Weights of a small mixture-of-experts language model, trained from scratch on English Wikipedia: 12 layers, a softmax router.
Below are experts of layer 9 (counted from 0) of a mixture-of-experts language model. Rows are named router (the router's row for the expert), down (a neuron's output weights, with its number) and show model dimensions 0-191. Each number is 500 + 40 x the weight over its row's rms, rounded and kept within 0 to 999. Numbers have three digits each.
After each expert's rows: "comes before" lists some tokens at least twice as common just after its tokens as in all text. This comes from a sample of Wikipedia text that the model never trained on. Tokens count by the router's weight.

# expert 20
router:425483471526565483501470529509554582486485504483535514546500549522581502426567422551489574504472502462464530506547507499573497489531527484491526423506432487534505490476453455445458560443511512446478505463500432500501518536511493515512500503556536541480507447517489461523494525435471445527568594547516484520517494582564496437554556541510492541509526422434420485417486519442501536477522525537435443506579519525476596461466487476483510530466511455515549506487511527491536444534484474543476563466505440599539555526518547517530474437529462514501478493530469468554518535469445489452
down0:530458471420580512615501494509535504530497535526548474443449445482458524464521534507493488486449497464521508562476589432473519479534493512532517466468447438511472494505474446546502502466476532412456479464454548543504506490635556557509532522523508527498476413556597467446522573537506462557525510491472479517489473482457531501578486512530531453484490471494521504489453407601549542461484498447533453507454484507473492522511464472446578520460476464540463526525496487528478512492544498489515531420589469434505504430544485537467478470522487502516457457541554457505493443536476449483
down1:450586613516546468478490538481445510521464509492529540446456531500400485530535479494445547553475537508542511516549502457534485509543436464554505506512486443498495474562555525451468450477455473570435464536495544491471457475448532475532552474460531411522555464499503507552497472489512499497507519510533522419521490482489582514476491492490476508467472466451463501435494438468514532486502524480487467525571571480492541503474527530490472539575570506561496454507478468472479428577422483535564472534539512504519418586444443458487550432436552518512608488485506487529567522484542517502
down2:470493552529509478462470590535423452453537575520475480538521468533467553499555448479532504544469506476513481445608514448488443527512467506434509487451569490464555512556466484505503512498516563549489522557474491544542477511373489583437485529537539479469446453527501527499489529529581486477520489481487460555476577531506495527468451470500491516474565427464519500458527511524462510538489492514510433484406453595450507560547430479507503480433538492534483493514505496554496462552526562563481452452527475529468526456523504498461464482501405502508490449480565454460541511434533506438
down3:458592472475486538421453453466458497514460496492474556479480408403504502474493485492489521525521530525457499538462446475528511495488541541365504451474514487583455510505532435569484564521426503489557526526488450472565515511573486511524452559489552495503431569436540528558519514502496566486553500526447462466506502503567468468496581578560536521494550464460517564444509494521480489490493502462472446487499494531529530557519460540498505436544527438488514451546543450490458521511528463501490514502480506500481474495420521467501598506488557521524464473534502457424481497526460392480
comes before: "| ", "0", ",", "5", "6", "."

# expert 62
router:451465471505502490497504540463543540432418448492515549502540516529505530480547429526515549519555457475441554494497528565535571436523523429493519477518451537538539533442457486458470561484539514444473445461592488524510472544466448519552546511551538530478499503517507485542462551466436461578514520552517551536537448528558541459494579542554523525577526470432462483443483456469465488483535550507474476519560542462454510446448486426475479543468442454507521530528575525558554475502490448532439531524553443533539526498521536488538455435524468539510496481541461518522462556440450560469
down0:428432521535579493513517578466523473431453558529580545531470549472530547477469536452492547478510546498492504532516485488487538487479533478535583473512464505510449469525431504504533561516477501464479505485441492509476577462545536448506511510534423549542488461531533540522565467531521500552433498504500500494580510513479519548435443459512428501458548488441519430430537501498517515464453560454432471453553578511456531485467544512521491430491502537567481597518486482492463504489530534489488515478433514494464504544605507539487484578426543444510509484549602482527465471525487439496
down1:495470488552458525479475446485477487516551448525515437517507423511507434496518469484454442526528443493574537559468555440412510507533531556459506422482481539518551583449511543553528516515496415470469533507467491486567521479515559523517594508471553538455461469521538505381484536432500483472472565548479484482454491463498516502464504481408540476468536502543520460456502512510449498500466552540445505444544497540463557517495533517587521459500389493516467512477484541508460535508494450524501501489475537528556486499431450466425549489561546492524532475569491459445568523490545483445
down2:522436498451493508425458561591502487555500451499551518460449426584518536487511574533568414467503500492518478479520520546523537533502503556507519522567410504457518479491519497521499508517448446412365548542523477513488498502516515443509486533497548466462523487538528488545498519479520518606466451558534510454544509481534507390529465494496438496515521505462484540482447535513463516532583504525543523412469482473482550481518561529528535490473449486554596524516545532511546482511453518479492522482553532512555499559500523500512568508539492428493576464493430472564460493477495489490
down3:486524536543449474494484474503483541508523460478434559529460461539505498513573493499458477442491571471506477490475487510544477511534498568448415470548478445492493469409534492589544507482452493505439495492530511563546465571564574564466448506480420445548499541540521475504520542547554481518469513498506429456455529489500521577546528498518493437455456468523532560502467480485528493498517515493503509537476461541456417509521472553442435507433501483436506513504533501447493482490491478423485527445447541438419598476470478545557508548475550466535509442499428484460568554546538574521
comes before: "| ", "|", "(", "\"", "– ", "hold "

# expert 36
router:466511478540514507419527511455496557487495468471575552515527527570489533481512473459499535496455430517449505465509492569489620466525524506488523510531426531575561543434515505458478509467550548438497449457590443527485486497470489565582514465524573540510510573510542515525510530483461491520558503507576553495547470532522504446563574508533511563537533437493488464465506504503418524461537538473450503507514488466451489480511445467482464571485459425500527522551551517509527491454482497510458501464512437511503506538510503527526503434595493514572423484553498445447468579443476539451
down0:577579516490440538510448468495473501484459540461476444485472461516451465540463471482418543524478471421497480475487475529526518494551436419527488494546479470521458554430527607538440474424481524488487497447477470496530502442578599487424561499532524535545555540510487556520500472533516440474475530541583467529443484506509492513493505474411512464512550457490531555449534524490453472537516427495520468555497451466487478465532537472438544577456475542477489507461524595467557498462563502530444512483494542526500469459488524537456503511483510432476478498584478485511531535582523452509
down1:528577481533452460564509499554579523508516515495551427472447550516480496464538476473487451616520533540502458481428492514484476503460488524558481479508510504497505494555566513476449465476477562533472497444493502543458526490450468509453474468477530496466507534454449548535492543475479485541530438471547530539498596528518556555492460486516500534489485468485500571454550545441482425584564502556433529482512502506577449449506414435448504483530535500513453514534551438471477537462549478468526497480421468512530451505423482548468482491467390462513500534508507510448600526500508420504
down2:541481523528531484531473468475496496498525480479437476500506494546537439579516475524499462378487476495484461515543477604479548532500378465500498533456490431479465464494450467492480522519591487456515485527541561519474547489511509471472518468577469563507414523465476520464490504447452520507483478467501529560471453456461534480532494474492539509524501545508580479504461541525551500512533535504486465461523560498503510539508505466589452498559546522447567504500511469552484551511593553395490454492559469509427471511500517536463519476556488513462559511546481471480450581426532384460
down3:455475508512482436515546476542442489492545493543470492438465550459494524517488529545478508503439459531543526536486484541472511514436436503454544456431538559531592436457412468501480378587460444522555461434513509425484542444548454458447468493507460436509529579441505495483509464484533485563453508508434523424479490479530486501428482483530466476440445493530468488525545487599512516457524544419488537489483556506489425529447484485496550478568478459502430468521445493482518448511485458440548469547427480498474504512522515536462508508453496453505472486456530510498523502450500466551
comes before: "| ", "(", "and ", "of ", "in ", "|"

# expert 61
router:430468457508487478492457518477488515497483448509535509486512465562519515420522511486427546467496465473457516497518552535541518464490518460473527491487471528573581583464448471456455588509503523435459415449508440497489481516494499525529472484521498513429475540543529430575490499501444499502514523511521461540534490532491588415573502544522503516525535453523447514455520471491486480499512566482458500520568519467490499455515453469478456540485434443477515492495508547509553433529508471574459550444573513497491575554584546522507477505518458548503462389516391447478497566413467479456
down0:494522590385479607559502568462468486473504515568458514517451507513497421474474468458576479496547560459560519447501561525568535428526575505521510454512510498471520486515449551526502501493510513458433510507496414521574484516519477443496528442485490577517456506513523559544536436470512527468468446497496510517450513465483448506547509432493487478486487539445430584545460505534477490528477520464533511467522474462533530454572461480464483528548549486503488496503539453497493469475501441460504420499508530512504519489487457475446411539484443575484448472420478555526466531479563487422
down1:530503417443519536508463526517470465508503501529476516509501451561520536479534493479529513443495548521446510522513491472410449510572479497456425493551546507462534491480428545515527530495531477419498506489432537458474550507576522493559478566530511510524497522538518501539430494481552525451461477499453373528485479521473532531474426533534504495460520423502523502534552480462492496422525498466509482461497524538527441482568477529533536531519549482533524452398490555516470416492512458603557484482496551495573468516508505443457515635567437505513476495516487498554537519498587453499
down2:566518501487517505448523470437518547492489512446496573457506466508455465454446576502546511566513476466565526471468493426462510482513528516484505569588520594515503481521495565502538521488463437498462497445496440587535465485473416597495451486554531450514510463574523534516469547453484476475465505538514560518442452503503534517501561499525513503499516515516470481521469415489489461507492452457460475498590501406458548435480485573525467554497474495513506539370476547451567546527494506511490552418514473444536516542511457477478453520482494460508524477454520505525522563530500453568
down3:468522473462556539510512528541517546458475552543473477502536540547499524489426494521550406515494469528517546558482489467463522512393534514396524543523508440476448413529535520468524539531416503529436497530481537514477482495475532566489493478479389554504467537514425520474501486531487518505556485509480542489478543537491525434464552485481519521482435503526512526505548555478477440519488454423472562442574533486494557475470506496506583523553534513511476508405453546499536578427448472521583508542534557496525469484440551486504497512506531423504472585510534508467551466501434525516
comes before: ": ", "\n", ")", ".", "/", ") "

# expert 28
router:493481496541542438468479583498559499483451433490530526490525534521496565467532482466478541521513435475458499450510506572494526479528584469503528519569434568493521508468499400422463485436526546421498482486543491514576541559501465542542493517528536498468530429555517462511435502476433426524556522542550513513511459524498519498499542546536482564571516467474475447510463465461517476461493503501453497489510493496518481438489481448404509590419470497461570503530515477587504456535454459517471506509533491525527510581522528459547473494481495495528524459501510443527396532450391480494
down0:503575511477493567487445425483475563514518530504460519521535545512497508561512579511492621531473472472552458507457443510403454618556489568541501469461500537546473508504510455512474508515549475458505492511432532505507482522472577598511532515497487482472525539473511583543482539519498549518457550538478515498504505528479494534529485540426507439437444508536468446520495457439542508556469465590500512462407498531505485480474497430481500512461485491531517435492486443437457538553515465569510480481522589503408493472534605508502467528468537495512508540454485453509522542497471489522
down1:564546561476500551492464518444485529533484557548449493471501510461497462390468559474533510557464522475499487482481485544437489572551545395550492526570473489475487528527505543474500531596457554462531527556505525455546544532504509459465434495528508484473486562514606543549536467548506446429465558574443457494460504473534474504536489550461570533494491473453535524449522506487521463509478479464590442453540561535528468582520447504535496495484503557525535435521501508487534503517493458598496498489479499517499474531571514481498470565462457547505505532455508496535489581429519444513
down2:526525542489491531501640527527431477539501543493470482512480461488478546501495514512526479531537528477497584569475499524510557456532441502493438424479459566542567499429559498495487535567540463548491516455493496467459499479495484432560428566506525523560495601527527530473496477515486516474475452504381477451444502493440504482467551485493556465492522432547460544458480465458457501517525528460461428529576533483436529522572523599454449474538506510525462497508472486479445463433423460497493500483517517510494460510526456561533524498474527546510439485507529451512562471430538525523
down3:495522504492493485489527488510472581462586491496492470484604502573512572564564492487485458442484529468500438487486509489545522419458476444457429520453486527484475441502562552532540529495491483456535504474525491481481438538545446541427494515486524479459495468526466536510422495494498494487495473553467562539518551472477562476452483484438498460448532490540606511523486526476493527607545422505507493504515546536498526446496486583488597524529460489517432451532505519526548578502564483487516518469504465518487490449409488511540527488598482492484558449593533545468531525453455454528
comes before: "to ", "the ", "that ", "a ", "his ", "not "

# expert 6
router:435502413522515442453510502460469496491538471458554523534473481555538538503538495489477540580534485506444511431498593476507499473522532451496526486539461567533514553521433429487492532505483521483450492497505500473530489528530442505524528550597517530548469498503518482518483522456423469504519499551584528520532486457485562499518522546520475511540516484485466516459496426419467496415501450532469516549498512485387546435425495481468461510460446497532554583511563510501532489560427454509486550500556477515536486538566583480575481474527494486597451521603468524533482524496447523477
down2:493455458528457534490475538511511471578496471515524465497518479437469538412533539542563506480506526528527454451417502434568516502434457489520511511539457444459535490472477539546478512519504435522498512528537509550409565528415504492456533459532522492496461472516560463467478503454489595534515460454538478505419562515491512581538500509510498562523493446573497510474495494457450509619514437497476484523495559583481465560477540507506530456473495558478574441477508502513517469533484568485458569498400506483489518423468525420463506520469427548536480444513530480454528514514448509464
down3:496506579553481497578546464510402433564509516482491478563497572497503509521505422492501500571488491500465530483470468501481394461560418565461453476577462530562491494524467455554506458561520517508410490496479520536486511510523508533515476532514507543504458460502509531544530491478491508515524522458561523574537561489539492441514442548540444458499513470432515514484504504486544450580493529519542527545449568471479507558510578498480553507546551403596485517498517520419525543498561488529514502432503473496460535472449511515501482605469477576528496507465500511511471452461461561478
down4:532437505472450518496574596508465498523490512453456430562507499471493492469458449465520558537486386532528519477534550492527534543407437496483513553525502491501485484495497488522492526446479492479556511461482522531492479455531520582472476424488519496521423510518630549561472479517536619537541477496457457504456491463536466503542499511475444520522522469530502555499520549601478588559501425487534520443486542479406533407511457477480478489485482525559520561474492504555506465464512537533563551465511525509461569499478518504511482434466478522522471503460423503500477509539482448495
down5:568451503516457498460517547528533471527499524458524524487551541603461497460523515457532431426571484516534536468488446501516455498458509534489573458448520531534480569509532429493514535475519481550452476456608506508518486467489503430546492502566476397525488503481506515523505493535478473502454413499542458459504432452515508590507513495471465486514580551496508478490527500462564496506492482513552497501494452470493516536517488533557482505541469476432578494494509516426441380499491451582550537510524476500519502571570476459526600494508523464462524551492477430583559528531533469504
comes before: ", ", ". ", "'", "-", "\" ", "ation "

# expert 37
router:445466431515569486484490497522540510477554434500493547524514525566517527452589428516513551562554464486468534499531511509564572478544501440464477477507473530513582501476452482509487575474552499432483413449506460608544511534492488547536575535534533509501497462555550495483471536432421453471518607507536484515537454536499586460494493575483509541497517464491473500443494482529459545493508535523506450511537565491491481499493506477449461519480462510445553516559516533503540482505502467528411541470536503553534510457542566445508492491524498526487504459573380542530487483440480525463
down0:473509521545480453515495555514509531553504513508471580496459516422558503512458512573464502504441483548543545519487519495518508540531469517420512500494549510461554496492440516432394497509545506551439513487519514474520481491504496468514525527523522507566483475535482471434448516546503487496469441438473507534484446463571520478479561473494478505474472576478477477463551481516539514477432450506483413442526589448498492495510570474537516530532507469526426542543509477485462557455471454477478489512554574464532561529677515548514401507498528512570480556550463457503445513511495480429
down1:513442440527505475562484462507512577526456534564498464450507571451561435501556471542592525497503534530513502449472496549539518501554448481481498434512544508447479487492421483539456436475493446513528451443495495452481519474521412493457513507554429505562557512533500500473472470515531532512586567501395479458546485523457416484486506473449505508555428520538519499483502459509474473490449436463543507516523507462534529440520521541537482525462453507447504501494522483452490456463519514487404473614442480552460570530476440480451471522526595499508478451521445537538509496495459483548
down2:468417498554522477461439457432512469468476527519468524514478520523554501473369551450447525447423475455514517425505498501476444531544516526498501499494469409438488508612536482551500463495533511488500481527424540561500516585474569461496527531554555521545511509495529507512472470541617479421509572519512448560479516449506446513529510532537520543581523450458494577570460504500408477498503462478525524454527520500478513477554468464505507505442475508477448531573551496435470470494449490541516483534501523465517490489494577542518534594516471533492478513466522488503467488490446512480
down3:481494490493438481492501494518450591496476542514509511523456497477509448481490429490538477454492571525473535516428503488509564423515493535504530462454459436503499427560521531518411490478545473534540524520488564518520489517570554509500461491598464463559494513436493545453512501508491545470459491498484553529444546567457497470505408551434533484468504506487474426483519507464470475520595532510456508583504447375613446490565532471568462504447548501512456453526539436485514491495498541503475549437452462502465536451470505575524523470499513511471459465561480547521515498486517445464
comes before: "- ", "| ", "==", "The ", "===", "In "

# expert 47
router:482496502563485436496445541505553584452501474495508525530597487522524493420513498505446504508515448453469491472557544569567519460505511469464501475567481550503507497439496406501475504448551549468475459467554461551517562605467463541497571519533510505468506446504539476555418490491478479457571538552517526512529492539489529451539534511528543554548506467431474506517464470502432486475528490497448513595520510461450495460505519497446462543440446488500512576530519516556514411546481416551490523520553470491529532535518520449520481433504510511500519446502494519554428513388455473477
down0:412493513517545409550505462506513500496476484509458529514466490505478522561501500509502507520548512476471521564475524421419491519556555530440495476536534534578495507494508544512562490433537465427508503550462523487531486432539479477463424550459514505551493478547548601418541580465487543524548490501467577455562550447474508524514493497492561460515482466470523558554527551421477489458496506464576480597528545468506480493479440549498503556529481505502501557536500489511536491433504465531518512514454474593432514467512482492527529540505560563569574486480454498525493412527563525522
down1:465421475500500502460563489455494521439553603495434524512531556521504518502484454490460471497524486459516514512462543523538517482498451444550532472474491501466468518550552423500515460441463422468472526412431427413462522449508490492467512470493525546500527511502517513455539508455527526515563467561514531556535499560446463451476456526578430476535514521570450548434494487546481544479536513460504458511544483486464594492527546580414531513486531428575605513431498525486441506449473476539508426511474533458530522475570494485484482499478468468551436503474498506482557529460496504472
down2:520548475540469460492454524500498443578477525425479549516462518544442519538414488586582478470447505447537479463570479481507438513458500529541541524496502431495493520481528479545526480411485506507507486512466483487545455540515494528415435461449535518488491596467583453571427497484508444489483502496517571507524530537507506532470484464484479497569558517512467504483508470493524560418549511493564564467511526508563487517492508517507604476511495490410529604521480471479543471483465600441560552423514490490503599433472491477509490507508444529532495460517504489477488441493486508508
down3:402539461518516536549453502469537540484533518536546498469471557517451463396511532469435494579465523484509514541464434555473538437506502498450462477452484501446552543499513503512499487447469515541492436513521493470491530497513525500500492496526456510461505513522479531516416550548514534450546464453478477497407469496535524547413505493482525516466456499520582499503482562558502437486407488529554530461518529530417506485581427485438548448518480526483508472491518511515523425540544553553393483530522576479464511454430459553484488511507470496503554480448516485577539458565500527588
comes before: "the ", "a ", "his ", "their ", "its ", "an "

# expert 63
router:445473463526538469487512534470532528460430458482545547498552495539526548465549444506484546508552455468436544479521533563541562460546551450489527478549454525536549543451441462457465548485541526454466445439570480544528503528467442544560535500552537539464523488537535455551470550460451450535541534564531551540540453521532534448533567539519521510545536456453445479453474464457461523452536542528466488543550557466465519457458477429471469555465449457487547519513552551556552468500469457542440543493551460537531533522546534480556467449539471549514506485551462500525487550451435534478
down0:509437435510519547584468520491453471505501489455531441474431471430458451486441543517473527609479469567477490436477524516469476484507476529480547470412507495520460538533546560523558442426434580472528458505493458500480560471460461504599564528471454601516522515482473544509465558483475491544492564488474568517458427494506518528536454452534499470424484495499494590483540518439505486427456573443516447516491502478531519466486437490501514459542499431531486476471501464549475467467529538537419507544497438469478518511448497490482501482494515480550507564487520520481464542431493548525
down1:503498540495551505485464463509468526470539530490471543463478486484513505465601435504464489459545518445412510476511513532464510501443434582497557472530510487526542630497479492446466575481576530487578443473456538498451487572443529468529503479451575550426473501546524411508471488455470530525549517497510445485457511517507482526490420450529480515490502489596431491450561416437448575458494494511486541501527401536482565503504494459470511493443403513492449506506518479462492526468512451469477477555474486570448470491511528506488506537532464488454559518484532525458511495517557513496
down2:520469501449564527531469507527477458491483459486514511516487551515488441433534480639447527509443527439563496518500508480560525531414439552522538486535474535520490495531482500568478510516468490540526503536618523476558503454475498498521474534548447494510541536455451546546493510612454546485555549550466517528508458519559527519494479555576470444522534482457480498528439534555490511557461453535511520523445421478423533548533534523571477525534507483481535447511528454531528508492580540529499500552493466483517570563474507496514449487560514503497465519388477551544512544520439465524
down3:482475541547542507493532518482493509438534483517518544543512500509459512556464486498557503511540501435592497481535509455526554532523556511502429501479424473587454492597467506498495482490495496475524449496467532469461433405540503484433501468482475504489412553476522540505470507461456492515510447534511480593521460487514532473489480436524482542483452535432490445505525579470510501447563506511553494488487488537397440496469495494517514524435553477573469472563534502511494592502529477549565437414494546537524486600525548544475581483465469506452484490471468457527510550464574555446
comes before: "|", "| ", "\n", "and ", "in ", "to "

# expert 29
router:402437454549476482541483539493553531480496501482491524520517496524481555479564481552501509467523482488486523511498619557531567480487513450535512421513477474556566571459427483497466592493528500406508489404570499496492498492497437476522508485527546514511588479504518424513501532489456472499497516535488546538521500497516517438505501594484492499513523473476432464454454489517484487481549495522483423508536584520414493504480504481483487522499465510500506543474506609546592455499514466532501525461565483509499536514547533533557396495520434509491459460517402463514523556420481513462
down0:510481461435427523536490526475523493516465490483538569458520501523458467458554486421527526504511458538427508548542510529420485554543517525442478553565497548540448499479508501442434477433476559459466484556497510505419530511518428519391515483474424465479472496571511526505580446588512470425441477468444516457425479487469504439489518507552543576479501493542528479471464493535454515506511562565555512493478562513458542501520511554500481504535433511541474548479476495510478461487475496428482522534448500531489438558571484534504612482545495570520503528422495528493491514469478482518
down1:507430457425418470544478476498567549527432542517512544465492458463529421486454496489543486477517610502466449440515534519500474530517569480497437483514468436584439520543472491502512509518487526560485535518432444484526527454446413511547577442508539531599547549498469507582538495508474493430524444482518532509522520493460512480544586551535574485485503433482509441522523480458505459528491544556448512482436484483472526575499490423439532429506504492488533559494571512514567476531517514437462488466528476425531499483457513483547482494547488501496470526502456489477530545498484443510
down2:488479508494542556465476421506497484470430535452491552464516519531470505499519533506510516482428593503532485533552484497480496510533518463489493499501494483442456417469440478534526598556499464468484449534498507547460528442495468545480440535432453426544484451503436499465532561484495447544552514466453492555528458543521508478484482488522476547410545568505534558491506434490483454497509474425474454489466539576508451446533495519406592477528462519521451456589483510465499492496529474468482535469520448432502522561484494504546421550465562543490415408484441505519501477524542442512
down3:562474473500535428556491423584519533517502438484532493502345478486575560477506473518529526576516527541469489523563511482486511510521417456470441548524455506541499502496521535496457566514479499526552486486496485477468512519466470416489534490499487545530515489490525513506522531482444483493545538495494420483476409485427516518465541464505474503552564497416478430477475506495472416500509444522570523489514530488462458522552427503508494628495460531504503530470606507520488506491552547586466496475476534486471490549503498470446417572438530531491515445471494508524501532544552503477
comes before: ") ", "–", ", ", ")", "; ", "), "

# expert 4
router:510493486507557477512556560486531476499527488534486500489572453544505561410523502490491498527547495454518522511526609552557501505574551458472542449568448538505493560467467435443498527449543510474437511502551473501570582477480455550525539453568530534475497473534533423502491504482486466493543550523502511492524407474491493497515533553503464534586521453445450483466474425481498513494569523509478441516556507501457494439501469478475444528461457467483553487572495557500529464491490498511440568496529433559490549494515522411497489465492364552540536474486494521529467531428467505449
down0:535529503408567524524473518541501507489541610512546511592495471494404535550514514466484505479468432599580535478490451573489473480508500488498590451494471453509490514432508509486473453509476485492457561553491546443516487499514443503464487521512449576439561552482445475474535458428444492503466553477500508398523487435505495564487492517454528456516520505514511480538461477502538428540535483431510491429459544482488473501500481565510537501432499494586473452567535491494478547521527498441504424503442455492491434481436526495475511513530475470456526516481505479454532559492463579459
down1:509517476489441544514458482442486467451508477442479477459496532495452497567554442469514514475470530418442596437485466493479500530461528505460533451486532526465490456540497526542471487444418431532514532466486508548427467515498520491569472502523559457510507568547488417555510486486569534550420461572463505455483425530459486443514505493517538437516473517515502526499578473507546514441494565486608504546578537480514545465523501480453500484502532460536460496479505403518461480484456469482559416510500509447483452491587494487517500524432490496526489591470524520517550440436495503437
down2:523484566533546493556520535496481512522554504500465508519533466488557517491523486607534485544473498503505503461469483540509424540457465544446469516510522450459546542499596429488460467467547468488462413532490515463577423530459473436530533513495427497484495581512512484499493468421507471515522437457504423498522487471481480547500498557522523446499484467495541468473522527506543445556520438420512529524564523597440460437551459501491496531514490519520533476569446497486491515558553487537487501476509527544463489495421478493404572581495485452392497525477428420498531475515465479471
down3:497560555437465492485462455448505451479555501477506519451459514543506494560479457509503540481422496445447487430568502520488540526439478585541564516457483506457480516523554487502562504581476453534536521457528528576546487539446479515472527562464533486529488454583500518499488529555503442415499544489492431604532508552491496462533532477515485551536542532442494531515491535506433473415517510502461504550578528447515456442592609429519543497552500513502494428457507513538503483539505463525493527463520541518578520459475521476486468500529573517438547482534455534522511438505497532489
comes before: "be ", "the ", "have ", "as ", "a ", "not "

# expert 16
router:492477471524501497511496554466473493463503484476517497515546528520522496441503446462498517548527448469485516464486478539502550454536508482537486429607465509512547531453483403471433541400562563502470459474617517512518507476517481513522595553514506544467515504534546414545451526454469455468524521531515525525526437530523509483541504543543513559558508502490485508433508445506495501472528502582460427530532492490499519413476464480442478559437483485488538501576527552531517429517498486522458512529553471552568512559515510451465439479469423532578487416512496528512440509419436486452
down2:490518530521550489557435512489533452471508520500463467608496530508501515534486561529525537493445523511504513506541454463475530465502562446513460488512482462515463474482477433407561474414457528509539473542551465470510471498548516538535488460484477435490455466425514560526544538561483478427456425500556483476536501426558491488492477453510480504459493535509439535494564552502484479562516548463546486509534533485566459438619484475461524512466528543482556491448534461522497485490475532511620479462538459489570536552447475572507481505489483537576486443470503483487378501536540448496
down3:575447513460464517542514560493474548485554499445511489477513464578540446378469555462545463536475453516449486517555576492530572468529542492550597498572544548480483464476510427477515473457507460490479499514544463539558566569466557438491473498528483553497510437474518490476493483493504470476475493453506413521493493536411501454476469486462512590519556474507435517538464491445568508480511498470522554492482562565467433499508470521471471465469510471492504476554475481490455535467446413482537463497535485455572532460545536505560516523561522476477515420550504459554453492483444486474
down4:516534477505491486525492522480494492475509542576551437489498522574515511550490555437520586496480508516514548531453544581521448434488533526499489498492493566495435492414581507522543520521472484516454464617495528561512511520533568544549517504484557515532497464491531509481550476467530490560493478569441466481549512503577576474510515459514459568515421493525526520573493444451427412499537489467532473527537419538512425453541527440590564571442457538533554495441493505501485520469437517442531458431526489515522493492487456550500519473538471478510489502551544514453533511484534528518
down5:422472442509509512534419490498508522513446475497428453519457489548474469507476543503516529481474479452521525552429510498509504522535460501437499447448493561534514570486417499488555512531516401420537536552466513467550478468507573583416537414487513496450522487502582488446532538485503527499459512497569521426512542476511486486456498561544483533522467513501452489423471470499494486393575535410531468502505522476509510483521465523498414472527416483517527519464473496446501553398497435474477474528499444544521499565487446538450485465528493478473431442455489488478452506519487543482
comes before: "a ", "the ", "been ", "also ", "was ", "an "

# expert 57
router:460480439552533502456495511514502603447477513457524547530552522566524517458527466520518593458499379491453505464507599564549555471552505515447516518512420517519495506442495506483487566393543484416521482451579520523502499568482493501575522476557549513479489488527532428519512531442463478507495514475525553520526431491537517480572511526515488541526480443477480462431499520485507520439531520510476488549506555472472515520514507469490432552511463485511569487537512523514509479510423491546479540480503471530565490537509554500555475483504465537507483473545413475457498605419475480425
down0:502455517494471481558440543500508531499548498512521479460485590465455486486449517502545448513465534471508477486489492471456449424433465508487506439513561484447550463489426485493530491566459488504534427471558548489527527545469542460550485479502536485473479490541414500555454525464455482529507475545502478490475454443465435439477491499511574551507464486533479501449574582511466475499497548515479514512560471428545443487502416507497410527575522508511538447547462475457521493484494476459572493523561583539498515494470383471491544476593486482449540569473600548506522556515472516492
down1:448435484493443513438548536520440536441524564475527513486455500523514473457525551537525520503517467457512466540534521506555474400476511537476427589516473446519448505507551460503455453475481567445464528530401426574471498491494550483520452505514504501504496493459472465467497469499511465507563503494520518444538552506484483481571447544532502582520490457505466484508494556520447490497494484526481582513419511520505598424486512478512542557418500449521478507461414443532432470504497496518492396496568546516483520466564507504486429541437540531529538558519471511516465465546575521456
down2:565452390560470474437436497499475447483453501507553493518561588504453513508511558485482525554543440513470549534468419469507365541567492554498549506463449504545503455540467468488509543513446527525435454574512537422539541450497422592501477529495491521505467516520475498509448512527492590482499561455520515460483518528445481583520503523447447492495484488578515491497536514569492491496543513505469484532505457493541601497516489489514495470524461479408493472514494503514527447508487482501558502401488497501525529444518534524493471508438509479465491505492486478425521555588463523496
down3:518507455503463483550565476512457502527566498493524472482477524523544455556495495549498457516558489447464442552524553503550540532541543499520453401444502451495567391482568469533519572566502451473521532473501539484491491483514515558468485459504429510515531483492516478498495481499565583432498520537448471493477489420484537567452504470493519423550553563504516508419493495551567462554516472449475487456552509553439415537476547470518456493534547512505460539468497494495505520435569529432536514472503509460534547508507508568490604430481497462535522477457537536444562475492541534555
comes before: "| ", "|", "(", "/ ", "– ", "years "

# expert 30
router:474495445532498480512528477513513550485498411501513508530526544566471581430489491538527593499539495528458561504511542537537534475518573490514515508547485535554552543401454454462491545455524512452512492430523520548550487534501431533531537522542568530441502507547482451507471511466503425517573499512504485602501495499541527476565499543473458530486579504511493489495494498449441520461491537481431539537491557518466498450496485471458519503465520423491548521488522552489585456533453538539410542503543484539524566464538494478592480462498470555574479518533381475499464483473464566483
down0:540529525441441484579456424464536532566502552503526552450522497495451457491473544505465468538524476513468506541502594489464498527525475520568514476440456524489446477355497493506458481491501557476517510436510522468513471454554482564505517472530492561446459501504567434482585562555485455517539560423497506557503472492507495500526537417534504455441525507521566547510422481507469473438473484502545479532517446434458443461565509521507576565420492542475476443473523485513554525448495457501450545508516480512479461412537482477520530523523498512432468458494454456544466487499542481509
down1:529529506434531491465471554582513503517579529541555555460539511456455503519486473545464510462441564486541513548507532465585499550490521498506561478558506520583543538505548465470484484607481512497509508572535512510425455432473426489438515458496526504445521443538515542546531523502480425497491536581503506579463478465519486453568489435487392490530460557528497551454465562508461547450535511485513512417518520540477492443439472485574423461461561502542570517488484476486445533525469475490508468477495464553537505443477520531488520494501467514547496500516546574548473498556465515510
down2:536484476468419488560442517431463576490529514503494533502442523470548495496423503465515524497549576468587502521485605544506533523533487502480555513496436513492517425492527504529483505454501520479516510477522463550466442420476521491498547497514502446419576391457474557582469534511508537507493528449567467565493512420523464467493502422545504525531527475431551484461482519442472548449560495504454507446445525438560548481552508448439414470532502524532480494491490530504498514469515467480538523446471503532439520568512503572444533526519471502536489573525478499536461466430527475472
down3:453488541532528495446454477488452544572537454550488495470452519513528548443446495452584513443478476497530509516516516461496552472483469465479539467480565509550545525430478471516476485473470505507493553507489535526464519529517460447491463490532484518517493448511534596526413506556532476561513504490436478459501437481474529461459534491453547541490530470477528525474529552537494417499489470469556487520494500505538582455564484466417594454474544524383581512471461560541494540495464470484513496508427543487439553538581464481550533497507516558420599476536547490523567509465476437484
comes before: "\n", "% ", "; ", "|", ") ", "\n\n"